From a checkpoint of a small mixture-of-experts model trained on Wikipedia: 12 experts in each of 6 layers, a shared expert of 384 neurons.
Below are experts of layer 3 (counted from 0) of a mixture-of-experts language model. Rows are named router (the router's row for the expert) and show model dimensions 144-191. Each number is 500 + 50 x the weight over its row's rms, rounded and kept within 0 to 999. Numbers have three digits each.
After each expert's rows: "raises" lists some tokens whose logits its average output raises strongly, later layers aside. This comes from a sample of Wikipedia text that the model never trained on.

# expert 5
router:462568441460457502435489439446477517477532494539564444472435516554513491549480483601515544555481498482514537487552521496538523480597467478584515
raises: "-", " and", ",", " of", "."

# expert 4
router:457519421512519506507489577559450500560486453453563520496459567433464597568486553457466520465503536434491501528594436452463491510498514455432505
raises: " the", " a", " an"

# expert 6
router:458536564447526495495524521446546569453506463464433533466557512395510415486523577506537469439548507499452357518515537534597510472532474580518507
raises: "-", "s", "=", ",", "|", " in"

# expert 2
router:539433618451537462460618427470591475500461506589518605491517439556532483481482558535597454481518520465540536463559520518447495599503509559503567
raises: " of", ".", ",", " in", "-", " and"

# expert 1
router:489435477481486532497557454417529492494491518519399423535495537506494445448473562434459470450471418581379486538460554445466446489550490489437429
raises: "st", "min", "m", "il", "ry", "med"

# expert 7
router:554541453490501577552387449549495531526432588488578461570466476415444556475448468587517534555407399561525462456411418496458468501548550466480531
raises: " the", " their", " order"

# expert 11
router:501463484563439352539491505496477516466597510400528596507475494552436521513512492495547464463413476543436542469504349485454584500550534524577493
raises: "-", "|", " to", "er"

# expert 8
router:468563570533530565523509490524550473478502409542465385477548495515493426560500399436522527522489479493592595390451504453576453528442448504519547
raises: ",", "-", "\n\n", ".", "\n", " ("

# expert 3
router:415413513490551560455458587474433567485516493453505504471473516545535519406490430450432584507583559401581531561564585585460526488453423505579418
raises: " and", "=", " to", ",", " the", " in"

# expert 9
router:540445598543510509486439531582513420514462510651469498488461532536600468583518481517464555543533590454438557532396439526520519497376495498443543
raises: " in", ",", " and", " for", ".", " to"